Weights of a small mixture-of-experts language model, trained from scratch on English Wikipedia.
Experts: 128 experts in each of 11 layers, 64 squared ReLU neurons an expert, 4 picks a token, a softmax router.
Training: a variant of Muon for the experts, 288M tokens, 8787 steps.
Below are experts of layer 4 (counted from 0) of a mixture-of-experts language model. Rows are named router (the router's row for the expert) and show model dimensions 128-191. Each number is 500 + 25 x the weight over its row's rms, rounded and kept within 0 to 999. Numbers have three digits each.
After each expert's rows: a language model's description of what the expert responds to; "comes before" lists some tokens at least twice as common just after its tokens as in all text. This comes from a sample of Wikipedia text that the model never trained on. Tokens count by the router's weight.

# expert 1
router:513482519516511481516533475510516508497439492525491433502473514471483499519449465522504492517461492507499515491512530488517512484492502452442510513502486493496490500483487473498524466496533541
Description: Values and units in infobox fields and stat tables, such as million after dollar amounts, km^{2}, years after Established, census and Votes.
comes before: " |", "\n", " (", ";", ")", " status"

# expert 51
router:474486517503458493516512504489515482472463521536472524505495512496498492494484496502511497508525504496558502536478515471521532481541530482510494485508539522471477479496515516508479511508499495
Description: Adverbial particles and verb-like nouns such as out, set, off, up, round, release, end, often in set in or dial-up.
comes before: " of", ".", " in", " the", " to", "s"

# expert 7
router:555524494486539494427503516492529496471470467537514527557479476457492432484498499488497501530479505531494529536487462487488509507530507504518491501541456536473519487543524522515504501517473520
Description: Commas in running prose, after introductory words, place names, clauses and numbers in dates, often before and, which or but.
comes before: " and", " which", " but", " he", " who", " including"

# expert 58
router:490507460548469523475488530514490505495517469494504489472488442509555516504466498511499517498469525577507503499488536470495518525540488496480483479550499524530489512510513531536474518501524500
Description: Past-tense verbs, participles and particles after subjects or was, such as known, left, returned, turned back, dated.
comes before: " to", " by", " as", " in", " that", " the"

# expert 57
router:539501489485511486495493508494514537500477484515491446489464446448453506516471497528445473474443519502523523475509528506486518487506460469522479495496509489484466477468492518513512458461531498
Description: Final decimal digits and pipe separators inside numeric tables of race times, vote percentages, coordinates and statistics, like 2:21.62 |.
comes before: " |", " ", " m", " km", " 0", " 1"

# expert 22
router:461496470514483539496507510531549487499467530492506531542549516520506493501502513478412516518485506518519512517491537478522535478515529534561465462554513493498522497525527508515528501502518483
Description: Finite auxiliaries and copulas right after a subject, such as was, is, were, had, would, also, in narrative prose.
comes before: " a", " not", " been", " be", " also", " an"

# expert 54
router:480490510496516516536524499494518525496464509493519501472498508516501479480483494518479519427469477538511519509507518498513499508507517464512488491499499498551501465462502504506461483502477481
Description: Particles and prepositions following verbs, especially took over, carried out, picked up, plus after, between, and years before a comma.
comes before: " the", " by", " to", " in", " a", " on"

# expert 35
router:492531448500551538515544500531489444455456513526511482514481497483498488500510541496493484449515486460487561523455469511523462492544498513506509527492515511531526494492533542496510521492458458
Description: Heading markers == and ===, line breaks after titles, Note in parentheses, plus em dashes and clause-ending commas.
comes before: "\n", ":", "the", "No", " including", " but"

# expert 34
router:470505503508494504519480560502529495501453499498521533498509476521471462520436506514501506490531439523521487508498508509499510516492461470519489507555525517505524493535525548518522477554471507
Description: Blank-line breaks between paragraphs, list dashes starting lines, and == heading markers in structured articles and lists.
comes before: "==", "===", "The", "=", "In", "===="

# expert 2
router:491482506463484497445518458528486525457487468515529511527506562499493508453512478505503488436502454518534529523517478493544518507499533511519478505525502522501488483509456521476506528472493481
Description: Names of countries, regions and cities, often after in, of or United, such as China, France, States, Mesopotamia, plus War in World War.
comes before: ",", ".", " and", "'", " (", ")"

# expert 6
router:457495476497496502518502505509503558508503496503489530481510527545455507516435498455469497513477516504520520520485511502528503481462516483474527510508490514478480475491460455531500504463514502
Description: Field names and headers in infoboxes and results tables, such as Country, Born, Coordinates, Voivodeship, Turnout, Label, Senior career.
comes before: ":", " /", " career", " mi", " zone", "^{2}"

# expert 19
router:516478489473473516453496489543497489453510470526519470518472531508542507491488502494478507537518484481537520523495453496490527460499516481499488486474426505507531505458501527494466502501509517
Description: The word by after passive participles such as directed, written or defeated, plus with, via and relational nouns like wife, director.
comes before: " the", " a", " his", " an", " SM", " John"

# expert 43
router:464536486505547487499501501536501492538515492529506504492492500474520518541482502483489506460527453496483537508468502485532504494484529518505548516510502511537500473508506511531490492507454498
Description: Heading markers, equals signs, superscript openers, daggers and labels in tables, infoboxes and section titles, such as ISBN, Turnout, Final, History.
comes before: " |", "\n", ":", "==", " ==", ";"

# expert 63
router:502480508486476512472510506533510496493498490509491508479455512492493525467478463543515517504488534507514491529491518477534511509488543465524477508488466482539502515463455513499496513537510545
Description: Content nouns and adjectives in scientific, medical or technical prose, such as receptor, cells, optical, alcohol, test, treatment.
comes before: "s", ",", ".", " and", " is", " with"

# expert 8
router:486465521498508495491559507548503514456471466535511487497483487495528523461480484496527541514504526551510561506475505480508525502492546486501441471498509501521496507497536530499465522517531512
Description: Common nouns, mostly abstract process or action words, after a determiner or preposition, such as development, control, deployment, treatment, advantage.
comes before: "s", " of", "ing", ".", "ed", ","

# expert 56
router:493476444529497504461486509497485517497517498502477541513530501453476553484508532520520483486509505479521482474542559488534557475460475501517488476494493494470476478478487519508509479524563507
Description: Ending pieces of personal surnames and place names from many languages, such as -ović, -ov, -sson, -ón, as in Karol-in-ska, Hashim-oto.
comes before: ",", " (", "a", "i", "'", "ia"

# expert 44
router:461513480478486518507506460533520540487483497527504529523527505485468496491528506520465490482513493499525501532496467488435506475548516521489486484511434530493520478543531553472516547519549500
Description: Prepositions such as of, in, from, near and across linking titles, institutions or regions to a place, as in province of, Duke of.
comes before: " the", " New", " China", " London", " Representatives", " South"

# expert 31
router:492519512510486527499494522529502508463483521511550461522509497486501497451476509543501497462504448512519528500508503482489511526499511515472482480539475512491467524491536527528464493519479477
Description: Prepositions like about, on, for and regarding after verbs or nouns, plus pipe separators in review-score and results tables.
comes before: "\n", " the", " ", " \"", " %", " a"

# expert 28
router:513559517449494489497519499527473516516511505544480486550501517472540475484499545489490498489464468499498474520516490484469524482508494463555484498515447516516444511511512533463510516516504480
Description: Prepositions linking a noun to its complement, mostly of and with, also including, into, for (role of, aid of, with other).
comes before: " the", " a", " his", " an", " their", " its"

# expert 61
router:503478505490502480499532484490528491495488477528473450545511521440493519502493469474494490517492490485538536541479508466522535484518481474513481478532473468512473498486531499492479491517463515
Description: Plural nouns and the plural s suffix, often after other, two or many, such as teams, areas, members, schools and events.
comes before: ".", ",", " of", " and", " in", " are"

# expert 26
router:509494485518513534514524495477529453486512499514464485537473467484535553563517491463476534535448492465522497520481548507478498497515519483526473529455499517517455456484468516500493491559500505
Description: Line breaks right after a closing period, quote or parenthesis, ending paragraphs, football scorer lines and numbered list items.
comes before: "\n", "-", "|", "    ", "3.", "2."

# expert 5
router:502502496462528504492464495523494528486498489498537518515484563518453521513470470475561448501485479507536474520500502490505532493456523503522535500521525491514507495497512491515496514467549481
Description: Field names and list markers at the start of infobox lines before a colon, such as Website, Genus, Media, Population.
comes before: ":", "hylum", " medal", " by", " office", " birth"

# expert 46
router:470515501485506480493515488475536554470498478538490531466443489521536512461532495476506535498469475483517531518482494480540587485504496490467463530503501506575464499518509476490529504469499468
Description: Section heading words like History, Career, and word starts inside quotation marks or coined terms, such as footprint, software, ghost.
comes before: " of", "==", "s", "ed", "ing", " =="

# expert 3
router:469556480482524491509522495497483513528475472511472462525491524466473545486500538515476564495493449492517520511496499473489495531505537461547501524533508510521538494515481504527479480493499474
Description: Prepositions like for, of, against after played or season in athlete career and club-football sections, plus season years like 2013–14.
comes before: " the", " League", " a", ":", " season", " Best"

# expert 60
router:477496503499531527497531468511514487486481493500502547492529500442513551468445482469497515507527445488484469534478522497507502504531493485520490469477478484489520502474490495532495508505539527
Description: Apostrophes in possessives, transliterations and match-minute marks (Wii U's, Qur'an, 43'), plus non-Latin byte pieces and word endings like footballer, Town.
comes before: "s", "t", "S", " Championship", " Cup", "m"

# expert 62
router:484498502507521487508530541490515492490501491502529491488507454477494523516482509471483501474531477497520551501498513502522487518523544497503515481482516468515490473483458494499467495461499499
Description: Column codes and terms in sports squad, results and election tables, such as MF, DF, FW, Apps, medalist, Labour.
comes before: " |", ";", "(", " hold", " medalist", " to"

# expert 32
router:495543482496494494478503455541479514455478509527524494510508498492477499505524488460484481520511466505490496492470536502468519461481508512519504511464492487495525508516472547519524521570512548
Description: Pipe separators in tables, plus parenthesized years or counts after titles or names, such as (1956), (2022), (6), and slashes in stat lists.
comes before: "\n", " ", " 1", " 2", " Episode", " Votes"